config.yaml
n_experts: 40
d_expert: 384
normalize_top_k: false
routed_scale: 1.0
balance_loss: 0.0101
lr_router: 0.000735
norm_place: "pre"
positions: "rope"
parallel_block: false
init_std_qkv: 0.0449
beta2: 0.95
lr_head: 0.01
train_tokens: 665600000
dataset: "wikipedia_en"
Below are experts of layer 3 (counted from 0) of a mixture-of-experts language model. Rows are named router (the router's row for the expert), gate (a neuron's input weights, with its number), up (a neuron's input weights, with its number) and show model dimensions 0-159. Each number is 128 + 24 x the weight over its row's rms, rounded and kept within 0 to 255.
After each expert's rows: a language model's description of what the expert responds to; "mostly gets" lists some tokens that are sent to it at least half of the time. This comes from a sample of Wikipedia text that the model never trained on.

# expert 11
router [130  99 149 107 130 158 105 162 151 123 142 101 128 140 114 128 109 102 128 135 169 113 133 114 150 171 101 126 113 137 121 113 112 139 134  98 151 117 135 132 132 126 130  77 122 114 144 142  85 111  72 142 116 119 128 124 183 166 114 113  90 163 130 139  73 116 126 108 127 160 200  98 147 115 137  77 104 134 155 125 136 134 149 136 103 128  94 136 143 185 174 120 118  75 145 161 184 114 134 145 119 102 140 136 126 116 141 133 152 159 113 112 133 105 150  89 127 124 122 134 127 160 101 214 115 114  90 124 112 127 149 142 114 160  96 104 142 118 137 109 162 109 144 155 111 121 111 105 122 138 113 143 124 117 113 135 134 140  94  84]
gate8 [ 47 113 152 117 101  97 146 123 114 121  88 148 133  69 135 141 148 157 122 106 122 124 114 141  94 143 111 113 172 145  99 128 141 127 148 137 106 155 193 143 122 108 165 112 145 116 147 109 146 115 173 146 174 130 141 125 170 137 112 105 130 161 167 133 124 108 140 129 151 121 118 125 109 170 160 145 110 117 127 165 133 113 154 162  97 147 107 136  72 144 120  89 130 110 122 129 120 120 119 147 143 129 159 130 113 126  57 132 116  87  92 100 134 161 117 101 128 110 112 147 164 150 134  87 119 126  82  98 118 109  86 119 125 108 159 120 139 123 139 140  93 131 146 136  99 123 123 140 106 117 113 108 169 104 125 123  86 164 126 138]
up8 [128 110 150  91 161 125 139 135 142  99 155  83 131  95 131 122 115 107 112 114 104 104 106 114 152  77 106 142 122 152 130 133 105 104 134 108 133 149  78 104 106 101 136 136 116 144 162 139 136 153 132 113  77 147 137 110 105 135 171 135 160 165 109 146 130 117 156 175 149 109 112 116  83 156 134 135 112 152 113 108 107  94 107  84 120 159 169 112 126 110 127 125 160 142  93 165 167 129 115 128 180 122 135  82 147 125 103 102 110 152 149 119 142 180 115 139 137 139 144 128 154 134 136 119 101 140 100 164 111  95 161  91 139 128 107 157 129 147 179 154 118 121 169 146 177 144  93 150 151 121 157 106  89 152 126 161  99 141 122 127]
gate9 [130  85 147 116 134 155  96 114 105  86 174 127  89 129  91  98 110 125 140  91  92 170 157 126  95 101 148 141 118 105 117 129 127 124 153  81 131 120 115  91 123 153 119 144 127 112 126 106 158 146 123 131 150 138 103 121 139  68 134 149  65 116 109 142 129 111 107  87 115  93 132 136 164  96 157 137 162 147 131 136 106 129  96 155 122  46 136 140 163 145 102 138 154 155 124 120 138  96 108 121 148 120 103 143 121  83 102 123 135 115 135 133 128  82 139 131 149 144 147 127 115  79 152 140 101 106 141 128 150  99 150 145 145  96 133 112 109 112 154  96 136 144 129 157  95 102 139 160 167 107 144 119 154 145 106  93 144 148 113 165]
up9 [111 129 138 117 154  90 178 181 156 139 138 134 147 137 173 136 123 151 116 164 123 119 111 105 134 131 116 125 121 113 164 168 120 152 130 143 123 132 119 144 135 125 123 102 153 146 124 141 135 123 124 152 115 115 139 157 118 149 153 101 138 164 159 124 108 149 142 167 125 166 144 110  80 145  81 120  88 121 115  83 131 145 124  99  82 136 119  87 137 161 165 146  97 113  83  92 125 145 130 120 108 145 123  84 137 208 171  97 122 174  98 109 114 158 149  92  98 117 133 135 177 136 120 131 131 145 154 125 136 135 130 102 107 108 112 158 134 140 118 175 139 114 149 126 131 134 130 127  98 182  96 146  97 110 148 179 137 114 133 116]
gate10 [109  94 120 157 119 135 154 124 114 139 119 139  59 108 141 160 110 121 146 120 113 165 144 147 174 110 108 144 125 124 172  73 118 105 108 119 100 136 123 147 133 124 142 144 114 118 106 132 131 146 127 164 130 180 120 120 147 126 146 162 121 134 115 135 142 113  88 148 122 172  60 134 176 149 188 115 122 116 138 133 160 153 119 132 146 141 104 109 159 141 124 123 114 120 128 112 147 144 105 183 133  86 107 112 148 126 171 113  90 122 107  96 111 143  97 123 108 136 137 121 141 140 118 108 116 179  85 133  93 103 109  78 121 110 141 162 118 132 146 123 112 109 156 145 119 151  87 129 163  94  98 144 144 159 139 128 173 159 122 169]
up10 [123 150 139 112 151 133 152 142 155 117 100 102 132 139 117 123 122  99 100 129 154  99 120 100  96 139 130  99 153 157  75 123 113 122 139 144 162  79 133 101 110 114  93 118 143 160 165 121  95 138 150 118 129 140 106 127 129 165  94 137 135 113  88 155 101 114 143  80 148 118 159 128 130  99 120 153  81 153 141 182  96 115 154 115 122 128 134 118  68 143 158 129 156 136 123 133 105  68 149  74 133 168 151 131 142 130  94 147 149 145 123 132 132 112 157 101 120 138 121 115 108 112 131 102 126  87 177 106 136 137 130 163 135 164 122 116 134 126 117  82 149 173  83 138 154 132 133 124 143 160 160  74 129 136 124 121  89 100 126  91]
Capitalized word-initial letters
mostly gets: " T", " R", " M", " D", "Ind", "Th"

# expert 32
router [105 127 145  85 122 123  81 137 134 107  87  81  94 140  92 113 139 128 143 141 131 130 162 119 135 159 141 110 144 156 129  78 127 117 101 136  81 152 142 147 146 141 130 118 147 125 115 128 133 125 127 190 120 148 125 101 131 111  99 148 127 138 122 132 132 167 114 131 191 194 154 112 109 156 136  59 121 140 155 115 122 125 142 126 118 131 103 133 135 151 154 112 156  78 148 133 185 150 147 147 126 126 169  82 150  72 111  84 102 122 123 132 122 124 140  98 185 154 110 178  97 135 125 140 130 133 133 129 129 146 127  87  85  77 110 133 104 149 109 122 111 108 113 146 153 137 141 108 138 135 141 135 127 125 128 130 102 152 110 108]
gate9 [ 99 120 176 116 134 139 113 114 142 106 119 108 142 116 155 134 132 152 107 112 121 124  94 126 118 110 136 146 146 165 165 179 108 151 139 125  59  94 176 122 126 138  97 148 153 168 131  97  99 123 128 123 123 121 114 146 156 126 186  87 122 132 127 154 106  95 164 187 144 132 172 102 162 156 108 120 166  95  82 121  90 111 104 123 125 133 139 130  84 133  83 142 156 134 141 132 103 158 155 142 166 110 155 146 110 111 136 150 113 140 142 128 119 156 130 129 141 173 157  79 150 135 121 139 146 106 155 142 102 143 143 147 131 137 160 147 149 121 109 150 176 176 139 171 113 162 114 135 105 119 113 145 122 106 121 112 144 138 151 113]
up9 [167 128 155 150 118 146 154 106 142 132 136 143 110 117 107 127 129 138 108 120 104  96 149 111 179 138 126 125 133  94 125 153 120 128 135 118 124 109 132  87 110 107 113 112 139 135 219 147 114 141 118 188 149 153 104 149 104 119 119 173 156 146 140 129 140 125 142 174 137 151 144 129 115 141 121 127 107 110 145 156 113 112 109 107 142 117  84 120 122 138 113 118 111 115 193 117 146  77 125  99 140 173 108 126 121 127 115 117 100  93 146 129  89  85 180 114  87  83 141 140 106 151 152 116 124 154 133  94 163 137  84 114 120 116 123 109 118 127  97 145 140 128 127  83 148 114  89  98 106 173 157 142 165 145 129 108 156  87 132 148]
gate10 [126  95 116 124  59  95 122 107 167 141 104 136 131 113 118 138 155 140  94 128 153 140 104 181  98 145 150  69 140 136 126 189 132 131 152 114 144  94 151  89 114 139 123 148 124  96 120 157  89 120 117 102 123 154 117 104 140 107 105 123 112 142 124 147 178 123 134  95 136 134 152 109 166 139 122  76 156 101 140 100 165  90  92 152 106 135  96 149 134 152 110 131 148 145 146 113 113 117 111 139 119 142 131 132 138 127 162 137 146 141 157 113  86 105  86 125 109 162 116 103 123 149 139 103 109 171  91 147 150 156 168 122 106 109 120 113 125 142 154 168 159 163 150 129 121 118 118 141 155 132 112 120 154 128 124  97 183 140 177 116]
up10 [102 156 131 126 148 136 131 164 110 101 165 139 150 144 148  78 112 162 145 115 151  76 153 135 139 129 101 126 147 131 192 142 129 133  88  95 115 141 132 150  99 197 129 130 110 153 109 142 142 129 143 159  64 132 132 132 111  97 142 151 124  92 174 119 105 107 108 174 141 128  88 122 106 124 103 137 138 123 135 129 126  98 125 170  89 106 146 131 122  97 157 135 137 183  99 131 129  91 130 109 144 139 107 107 142 100 125  89  76 157 115 149 102 107 126 139  93 141 132 121 113 111 128 167 122 145 118 113 121 101  87 155 106 118 125 136  87 105 107 124 150  70  97 123 152 100 113  93 124 108 146 147 137 138  94 124 124 118 142 143]
gate11 [149 170 125 105 125  85 113 100 140 147 118 166 116 123 123 111 132 135 120 118 146 114 182 119 141 125 135 165 141 121 138 150 134 143 131 140 111 119 120 135 127 106 134 156 118 166 140 126 138 107 105 108 131 188 138 131 135 128 143  91 129  79  67 110  78 154  81 172 165 141 130 120  63  90 131  99 144 107 102 121 157 103 125 126 118 132 133 150 135 115 134 141 163 166 113 149 128 123 113 152  90 144 121 164 118 127 120 146 127 134 169 145  92 144 137 151 103 165 128 106 121 131 113 138 121 133 125 126 109 128 115 200 133 154 179 194  84 137  92 117 189 129 111 164 124 122 154 142 145 140 136 133 109 121 159 137 139 141 103 150]
up11 [142 117 148 106 114 107 161 118 154  99 161 143 151 145 134 102 121 118 137 123 124 113 172 119 119 134 144 113 130 149 141 134 160 134 148 132 118 118 105 136 129 116 106 114 128 138  78 165 150  91 117 140 123 145 111 106 135 124 105  84 156 103  77 118 122 122 101 122 122 150 108 135  97 128  99 139 166 147  94 136 184 115  92 130 122 132 113 137 115 133  77 165 156 118 101 127 129 142 114 136  95 146 130 148 126 107 115 155 136 113 164 145 118 139 177 133 135 174 120 107 131 160 122 128  79 100 117 111  93 118 162 175 129 162 142 154  93 171  67 108 180 165 110 113 126 139 176 104 178 126 151 171  89 147 146  93 151 154 120 130]
Infinitive to and modals
mostly gets: " to", " into", " can", " would", " may", " until"

# expert 25
router [107 131 158 174 140 121 104 116 149 155 119 135 117 159 122 125 149  91 124 183 160 145 131 108  90 163 139 132 126 111 140 100 135 122 117 126  95 158 100 111 141 143 141  96 137 113 113 116 130  81 123 158  91 108  97 142 171 120 138 158 121 156 113 146 148 124 130 153 133 100 144 128  79 117  97  60 104 112 108 146 156 175 163 104  86 131 149 138 157 155 150 121 163 118 145 149 136 115 173 114 116 123 178 109 141 136 131 114 162 109 127  95 136  89 123  71 172 140 124 106 132 136 104 102 178 127 139  94 133 143 105 135 111 110 108 119 110 126 115  86 112  81 137 172 130 135 127 120 130 140  75 133 116  94 129 101 126 152 115 140]
gate9 [114 146  94 154 114 148 101 118 143 125 139 155  99 108 139 154 100 103 102 135 116  83  92 115 106 104 150 137 105 140 146 149 108  95 122 126 113  88 143 108 126 149 130  70 158 141 141 139 130 135 129 104 140 151 120  96 176 138 106 149 134 101 130 182  97 120 107 142 105 148 135 108 176 111 119 140 150 181 107 138  92 117 135 132 127  92 162 109 111 122 152 118  98 144  93 154 131 144 139  86 164 135 157 137 148 179 131 103 119 117 161 135 140 119 120  86 133 140 147 103  87 149 118  91  96 129 174 159 185 152 108 132 111 106 116 158  98 167 117 145 145 158 170 139  95 139 154 151 120  87  98 128 122 137 150 138 113 120  99  98]
up9 [ 72 138 109 139 170 142 179 125 101 116 111 119 166 116 143 133 110 104 131 107 121 102 145 116  93 137  80 123 136  75 148 122 153 119 147 108  77 147 136 175 126  94  94 131 115 161 157 134 152 100 132 155 113 112  72 146 166 118 150 161 113 147 122 140 136 104 136 101 100 146  97  83 164 103 144 127 161 167 107 170 126 144 100 117 140  99 146 119 151 140 172 101 159 160 102 129 143 123 119 104 164 126 123 120 130 122 106 113  97 133 113 138 139 115 139 133  95 128 141 112 120 129 113 107 159 128 139 149 102 159 146 129  99 162 112 129  82 140 137  96  96 109 114 143 163 104 130 139 137 149 156 167 123 108  65 127 149  92 113 126]
gate10 [112 154 175 110 141 143 121  97 104 136 150 147 147 114 139  86 145 133 137 105 129 122 156 141 104 172 114 158 123  82 151  63 143 120 133 138 154  96 139 140 117 133 167 142 111 148 149 131 112 106 114 123 117 159  84 156 153  93 100 122 133 168 148 153 145  93 126 155 145 138 103  89 137 146  99 117 146 143 139 136 144 130 138 153 139  95  98 145 130 116 112 120 103  91 122 135 140  63 129 140 128 149 150 118 150  93 125 125 146 140 110 125 134 118 120 106  89 139 135 131 125 117 119  84 108 130 123 126 138 133 127  76 143 159 130 117 115 122 131 121 122 114 115 209 180 123 147 123 143 114 116 130 193  83 100 171 114  92 113  66]
up10 [160  98  80 163 118 106 110 127 139 120 140 135 115 133 133 151 101 126  96 145 156 131 163 104 131 107 126 112  74 189 113 110 146 161 161 126  73 105 112 116 141 125 126 128 144 139 123 136 149 124 105 108 119 143 146 129 125 189 152 121 115 115 139 139 106 156 135 116 125 125 168 142 143 132 143  92 123 147  78 147 118 144 153 107 115 128 172 106 151 143 149 121 179 189 144  97 157 165 148 109 128  77 101 145 144 123 143 114 118 117 150 158 148 115 160 131 125 138 115 128 149 138  90 145 147 118 131 110 140 133 143 130 123 127 106 139 137 119 123 120 115 122  96 130  86 138 135 137  95 119 117 120  69 171 167  64 108 190  90 155]
gate11 [110 112 102 120 134 118  96 113 156 112 129  99 169  94 138 133 164 181 118 163 110 107 146  82 155 143  98 104 123 107 147  99 136  96 111 111 181 101 126  98 167 142 183 114 157 101 140  76 176 149 122 118 150  86 106 145  95 135  93 123  88 113 128 129 107 121 182 124 115 154 136 124  73  99 140 123 116 179 107 114 110 165 142 131 143 117 118  98 151 110 126 130 113 102 124 129 108 111 177 126 133 110 132 152  95 131 131 140 107 119 142 125 148 177 152 130 141 110 147 121 148 109 123 146 127 115 101 136 142 176  85 140  94 115  59 160 142 114 145 100 125 102 130 134 137 133 130  97 125 158 112 126 111 136 114 122 139 122 136 141]
up11 [118 129 132 157 156 141 141  82 129 139 161 118 128 158 164 137 101  73 118  77 126 148 135 150  98 120 130 157 133 141 151 136  81 160 126 146  82 119  75 141 119 120 116 104 143 126 126 121  97 104 113  66 133 146  89 122 127 124 124 131 156 175 170 141 138  86 104 113 137 124 131 135 151  90 173 110 141 100 130 108 130 115 137 103 106 142  96  74 118 161 121 130 168 125 143 146 161 174  80 147 106 153 135 124 134  97 108 147 156  74 122  90 156 107 160 152 119  91 137 142 126 120 106 118 145 151 127 131 122 122 155 132 168 111 143  84 132 145 103 140 126 131  85 142 149 122 115 123 135 114 138 105 101 136 130 140 112 176 123  87]
Closing brackets and punctuation
mostly gets: ")", ").", "),", "}", "]", ".)"

# expert 27
router [ 97 138 148 155 137 159 129 120 175 106 162 115 109 138 144  98 130 105 177 185 141 172 131 131 132 154 141 113 144 148  87  94 126 151 113 156  98 129 134 113 167 138  95 145 103 110 165 129 126 103  88 119 135 135  97 116 161 122 124 118 103 136 117 113 125 121 114 123 112 166 190  99 132 121 153 127 114 127 115 108 127 158 126 133 131  81 119 140 144 134 157  94 133 113 119 134 126 118  97 112 129 149 127  92 155 109 133 154 128 107 122  59 127 132 166 108 198 132 115 110 120 110 108 113 154 127 110 147 126  99 148 153 111 107  68 143  98  86 121 105 134 128 129 169 163 156 151 104  96 145 137 153 111  85 118 134  93 120  82 146]
gate2 [111 118 105 114 128 116 100  89 134 129 159 169 145 184 134 106 119 109 137 127 143 102 154 170 149 144 175 174 107 165 122 140 128 166 129 140 131 128  94 105 102 139 101 100  84 135 153 127  89 103 117  99 175 125  84 139 147 119 150 141 115 124 108 129 130 105 108 171 133  84 114 145 118 129 185 109 135 134 153 106 145 119  96 119 138 167 158 118 126 113 163 124  80 108  82 145 169 124 128 147 130 116 143 129 121  92  90 145 137  78  89 110 153 109  94 104 133 176 142 141 112 158 126 142 121 117 111 105 160 163 134 122 172 101 114 124 123 105 115 130 134 152 122 100 112 102 134 138 108 136 161 140 115  84 133 114  93 159 130 105]
up2 [112 126 112 103  93 138 136 113 151 169 127 175 135 102 109 163 118  83 146 124 115 140 104 127 111 163 171 131 120 191 146 106 147 154  91 139 148 144 118 127 135 147 126 149 123 119 171 103 141 130 101 102 172 148 103 150 115 122 158 111 125 106 122 126 153 102 111 140 158 104 115 147 141 123 168  95 148 155 158 147 178 170  97 136 132 155 107 110 148 154 138  89 121 132  91  90 148 108 144 162 139 139 124 112  88 108 108  95 110  87 104 112 129 121 105 144 110 135 133 124 119 184 142 155 106 131 133 123 129 136 124 121 165  81 105 114 132  94 167 147 108 182 118 144 140  90 160 118 123 159 136 148  76 113 159 105 144 149 102 136]
gate3 [106 158 111 149 159 131 137 101 165 173 126 127 164 111 108 167 128 107  76 139 175 127 120 139 151 165 130 130 127 147 158 116 103 106 154 131 112 149 177 175 154 141 133 123 157 153 141 109 171 135 119 129 175 150 206  95 137 163  83 113 146 125 118 106 139  81 105 131 118 115 123  90 126 123 107 134 125 102 146 142 168 137 130 117 144  93 135 115 150 157 126 106 140 159 154 116 104 106 141 146 141 129 106 125 139 126 108 175 132 172 100 100 130 140 177 126 111 126 143 112 183 122 112 106 153 163  95 112 138 141 132 182  89 118 111 128 105  95 102 119  87 112 140 116 123 139 125 122 122 156 120 155 113 154 114 145 145 135 108 123]
up3 [128 173  91 136 146 113 107  89 164 141 100 122 132 147 109 136 130  96 117 135 153 150 113 155 163 151 117 138 153 166 131 114 129  99 184 110  91 155 156 207 148 111 156 144 167 141 130 122 121 131  99 122 123 142 197 131 129 160 131 135  91 155 112 131 168  86 127 136 125 122 147  99 161 162 127 112 156 121 163 148 151 132 146 101 145 110 150 149 187 142 133 116 136 146 133 127 122 122 176 119 133 133  93 118 110 104  97 161 117 152  78 129 125 153 161  98 105 125 159 139 165 110 121 103 160 156 108 126 106 110 105 178 106 106 148 102 125 121 133 143 125 167 137  96 145 147 106 132 125 136 123 158 120 136 137 128 150 155 139  99]
gate4 [145 125 130 165  98 111 109 135  79 130  82 140 148  97 151 152 133 106 122 160 116 124 125 121 175  64 157 112 155 151 151  92 136 124 117 139 127 110 106 140 150 126 119 136 120 136 164 168 122 149 149  95  99  96 121 134 100 119 139 139 134 113 149 106 116 169 115 139 121 100 128 134 158 129  99 148 149 154 127 171 137 138 128 101 133 124 129 113 129 186 107 140 100 144 157 132 112 129  84  99 140 103  99 128  94 156 131 140  99 107 170 163 119 127 146  65 137 134 117 139 124 144 147 135 110 176 152  99 151 129 164 166 125 137 139 136  77 137 138 102 111 115 152  77 106 106 106 128  98 108 173 156 140 142 166 145 149  90 111  82]
up4 [128 130  98 185 101  82 176 162 103 116 105 146 164 141 157 133 116 112 142 117 155 109 115 127 124 120 120 138 110  92 149 112 137  85 111 160 110  98 103 186 122 104  96 113 151  70 148 124 145 138 177 143 111  69 108 142 129 125  99 113 136  93 119 125 109 158 106 154 129 138 108 127 158 128 124 157 178 147 111 142  96 147 124 154 160 111  96 131  94 125 167 157 116 100 149 127 112 129  88 147 122 108 117 134  82 147 140 137 121  99 166 121 144 133 130 123 177  69 134  98 130 150 116 136 148 117 123 150 107 135 135 145 150 136 147 105  99 193 127 135 121 122 113 128 103 153 122  93 108 102 140 130 150 158 141 122 119 113  95 124]
Table and list line starts
mostly gets: "|", "=", " When", "In", "On", "There"

# expert 14
router [ 85 153 151 152 101 128  66 156 115 105 116 154 140 142 129 148 104 122 131 142 119 139 116 100 134 152 120 142  88 151 151 120 121 129 152 143  88  96 138 119 161 123 150 116 130 114 158 104 145 126 123 159  88 151 116 145 141 106 153 129 104 108 112 139  58 121  86 126 160 144 164 105 122 144  86  87  89 112 116 115 112 130 159 124 104  98 126 146 152 169 153 103 127 140 125 155 153 105 116 138 146 141 121  86 109 125 120 104 154  98 123  91 122 120 155  63 169 143 102 138 106 142  95 119 168 158  85 139 135 137 145 111 107  88  77  96 153 145 126 122 122 128 156 135 130 112 128  85 143 120 121  95 104 123 127 159 114 177 108 100]
gate1 [123  75  94 100 143 166 144 138 129 128 160 100 141 164 125 168 108 138 101 161 135 100 106 149 130  99 115 133 122 124 177  97 133 166 123 167 146  89 102 160 142 135 112 112 117 152 141 137 143 146 129 112 123 142 127 127 151 129 150 153 130 127 108 109 132  98 136 119 113 125  80 138 104 150 121 157 103 141  92 164 143  81 123 161 126 113 150 145 103 143 151 168 154 134 139 166 100 176  90 125 114 116 168 147 129 158 101 125 138 150 130 107 124  90 133 125  54 112 175 100 124 190 106 157 159 121 122 145 126 158 161 138 119 114  99 148  88 135 101 116 142 143 145 121 146 124 143 165 176 101 148 152 141 142 143 137  94 104 118 131]
up1 [143 135 132 165  83 141 105 100 130 113 114  83 115 128  97 117 131 127 138 175 103  92 123 129 124 113 157 166 182  99 121 102 202 108 145 149  95  87 138 105 138 134 123  94 136  89 100 145 116  95 109 118 115 138 132 123 100 132 137  94 151 137 133 130 102 143 161 127 132 101 117 150 132 136  78 120  92 130 146 141 149 166  78 101  98 135 145 158 133 154 153 128 146  96 148 105  92 136 112 157 143 126  72  83  75  97 153 143  88 121 132 142 107 159 136 159 124  94 139 140 112 139  88 128 132 131 129 113 163 126 146 151 129 139 110 133 136 138 113 112 116 102 109 103 146 104 151 128 123 108 180  78 105 152 118 143 124 131 153 125]
gate2 [112 144 154 146 136  91  90 141 123 127 157 135 134 169 129 128 148 120 128 147 107 103 144 152 105 115 134 108 156 150 121 154 112 157 142 140 146 113 142 101 185 101 137  88 121 140 140 148 137 136 109 150 159 134 196 104 109 135 135 132 172 126 122  86 132 113 111 104  94 204 128 133 146 110  98  64  97 115 176 151 161 138 110  87  86  79 125 156 118 139 128 135  96 100 136 158 116 132 133 115 149 107 117 126 129 149 131 149 124 144 141 109 117 146 101 126 124 153 134 113 137  97 137 148  77 159  88 111 169 121 115 139 115 100  84 119 147 102 150 138  85  72 138 104 143 126 137 125 134 125 163 134 117 132 160 164 131 143 152 107]
up2 [139 105 131 158 132 151 159 137 103 106 132 130 109 112 115 151 108 149 179 145 142 110 114  99 184 129 114 156 114 128 181  95 140 138  87  96  96  80 103 136  75 123 129 135 143 143 102 129 155 147 171 157 129 121  79 133 165 126  97 195 115 101 137 156 173 133 114 154 140  86 138 124 137 114 142 159 135 138 157 121 110 139 158 122 135 148 148 138 143 106 140 149 177 175 148 131 124 176 109 125 122 128 107 123 136 134 140 156 125 103 115 123 140 122 159 131 101  95 105 140 147 156 106  90 170 118 122 120 116  94 138 121 129 132 153 172 123 137  94 109 145 152 105 169 132 163 108 131 142  80 107 129 124 151 122 102 170 120 101 141]
gate3 [133 146 148 146  62  89 103 138 162 121 124 133 117 135 109  85 113 149 129 121 163 119 102 140  97 150  94 136 130 121 138 119 121 135 166 144 126 116 112 107 140 139 121  72 138  96 139 136  90 127 106  86 108 138 156 108 101 180  82 136 112  72  86 102 115  83 113 120  97 127 103 133  70 150  75 122 110 163 130 110 145 112  97 135 125 143 113 164 100 100 155 144  87 132 103 118 130 157 106 143 126 114 114  82 132 166 121 140 100 141 146 124 136 120 155 130 129 164 130 117 141 123 171 128  82 111 102 120 147 142 164 112 122 113 131 144 133 117 139 127 114  96 170 115 165  85 139 130 133 105 110 140 103 183 136 129 133 140 114 160]
up3 [140 145 130 133 134 121 160 126 131 106 155  94 175 103  99 159 113 128 138 112  97 163 109 128 180 122 139 115  98 125 129 114 113 131  92 115 108 118 111 121  94 114 128 152 118 105 126 111 139 153 183 125 145 105 148 136 174 137 157 181 120 139 159 146 119 172 141 121 141 124 140  90 127  94 167 172 149 119 128  82 135 147 178 155 121  81 135 124 143 168 134 144 145 125 116 118  93 100 122 113  76 176 131 132 109 128 118  96 152 137  76 172  93 129 111 121  82 100 169 143 135 128 124 181 165 119 112 114 153 135 151 136 155 135 134  94 108 137 158 148 124 148 131  85 139 116  96 153 104 104 110 116 144 151 142 139 138 135 162 119]
Opening brackets and dashes
mostly gets: " (", "–", "/", "(", "—", " ["

# expert 30
router [126  93 151 143 117 137 122 154 165 107  76 152 143 179 119 142 137 113 146 170 156 107 122  91 138 152 186 152 127 108 121  81 101 113 122 141 169  94 120 143 142  88 132 112 108 134 121 130 100 107 139 137 130 126 106 116 145 161 163 136 157 133 160 124  93 126  96  97 161 155 146 137 150 137 136 116 121 136 121 165 118 100 126 114 133 100 107 108 169 135 133 150 134 127 146 133 173 110 171 154 129 150 144  76 148  98 100  75 111 147 114 117 133 133 130 100  98 176 168  95  90 112 126 104 122 130  99  89 122 137 108 100 111 132  98  98  94 123 190 103 104 102 131 163 155 104 118 118 155 131 133 135 102  97 111 112 137 154 128 132]
gate3 [161 156 132  84 140 130 117 129 179 143 179 128 100 124 133 145 151 106 155 187 140 130 127 103 144 158 153  87 130 170  81 122 120 106 141 141  93 126  91 164 140 116 150 129 136 139  94 136  85 150 128 130 111 141 130 121  71  95 155 121 110 184 163 126 146 114  89 156 185 104  71  63 105 127 175 114 103 123 123 164 145 133 113 137 131 116 121 100 151  82 158 146 115 129 125 109 155  91 136 155 127 116 118 145 114 121 129 147 110 125 113 134 121  99 144 101 137 157 118 129 128 113 124  99 104 160  98 117 139 116  92  93 130 140 134 109 139 152 117 135 121 120 140 104 119 118 112 100 131  95 127  99 136 130  92 140 163 119 162 141]
up3 [155 130 118  83 132 119  76 164 135 132 130 116 147 155 162 144 140 119 114 153 137 129 113  90 147 121 118  83 147 134 105  83 129 117 127 118 127 132 116 130 115  97 130 112 163 103  85  95 156 104  96 141 122 171 110  97 116  97 143  90  77 168 134 101 114 107 147 148 182 133  74 154 156 112 145  93 184 107 168 166 140 139  96 101 108  94 144 132 110 116 166 146 123 114  81 165 124  86 125 122 126 122 120  94 115 130 120 123 113  90 147 103 141 125 149 155 107 114 149 133 113 111 147 114 123 146  99 149 112 129 142 123 153 125 109 107  85 144 145 126 121 137 138 122 101  81 136 139 114  77 107 185 121 119 101 117 152 126 144 133]
gate4 [108 103  98 146 136 105 117 145 134 123 121 154 112  91 195 158 140 112 147 127 108  95 112 107 150 123 130 154  83 156 147 108 124 168  88 101 126 111 154 118 106  99 110 116 130 112 142 153 121 166 130 151 148 111 113  92 139 166 153 165 120 171 103 118 138 145  78 152 128 150  78 104 139 114 115 120 150  98 106 160 166 156 130 102 122 102 111 154 139 108 131 134 146 111 157 149 149 107  67  88 125 144 116 113  87 109 109 157  94 140 126 138 146 105 121 142 167  98 124 116 141 154  96 118 101 156 101 160 176 126  89 111 127 110 170 148 105 151 114  83 153 154 114 117 150 130 103 126 152 106 104 138 104 132 125 149 128 170 122 133]
up4 [110 118 103 136 127 133 113 127  85 122 123  99 144 157 115 136 116 107 168 126 116 127 150 140 151 102 132 156 103 126 117 131 107 126 127 124 129 133  99 123 104  89 140 116 177 146 100 180 144 119 154 118 129 147  66 140 105 128 144 127 100 122 132 149 141 113  95 141 155 129 160 102 133  69 128 133 116 149 135 136 103  67 165  68  94 146 130 150 197 141 105 147 149 125 138 129 114 128  74 101 136 149 157 124 119 121 119 109 109 121  87 140 113 142 140 103 147 141 165 114 171 183 133 117 165 147 148 169 129 138 119 105 124 150 139  86 117 109 149 145 112 149 141 138 157 108 135 182  87 156 123  91  98 108 128 101  82 136 133 121]
gate5 [126 141 121  87  83 137 133 141 147 131 152 111 123 128 159 100 138 123 170 113 127 153 133 135 123 170 139 124 112 106 115 146 132 145 119 133 134 182 140 181 127 141 102 117 119 100 160 108 125 123 104 163 121  70  92 136 120 153 124 138 133 108 176 108  69 138 105 101  90 149 101 105 118  86 137 119 128 127 142 160 136 130 126 142 131 118 162  97 108 105  98 112 110 128 116 135  92 150 133 107 100 107  70 122 158 160 107  97 135 168  88 131 107 147 136 137  88 170 137  80 109 158 123 131 104  91 160 129 108 161 123  90 162 158  90 106 157 112 165 120 128 112 122 129 105 105 119 148 155 166 136 139 114 144  91 163 139 158 114 111]
up5 [115 114 112 125 115 118 126  61 130 116 136 105 109 128 147 133 110 148 134 127 150 150 117  87 105 142 119 124 108 117 106 108 125 120 141 139  97 120 102 121 112 144 110 139 196 132 123 146 144 130 184 157 126 138 158 105  94 144 128 142  85 111  88 101 151  99 136 184 145 133 167 148 145  93 108 106  99 107 105 129 142 165 132 160 102 164 182 133 138 114 121 183 110 105 114 118 137 176 124 127 100 127 135 166 156 102 107 139 169 134 179 132 105 175 151 103 133 125 124 117 120 110 141 101 149 143  92 123 158 135 144 166 130 125 117 153  72 122  91 115 145  96 112 146 127 142 134 156  97 147 119 113 145 133 184 112 108 108 127 157]
Mid-word name fragments
mostly gets: " sex", " let", " Mus", " char", " Hol", " Budd"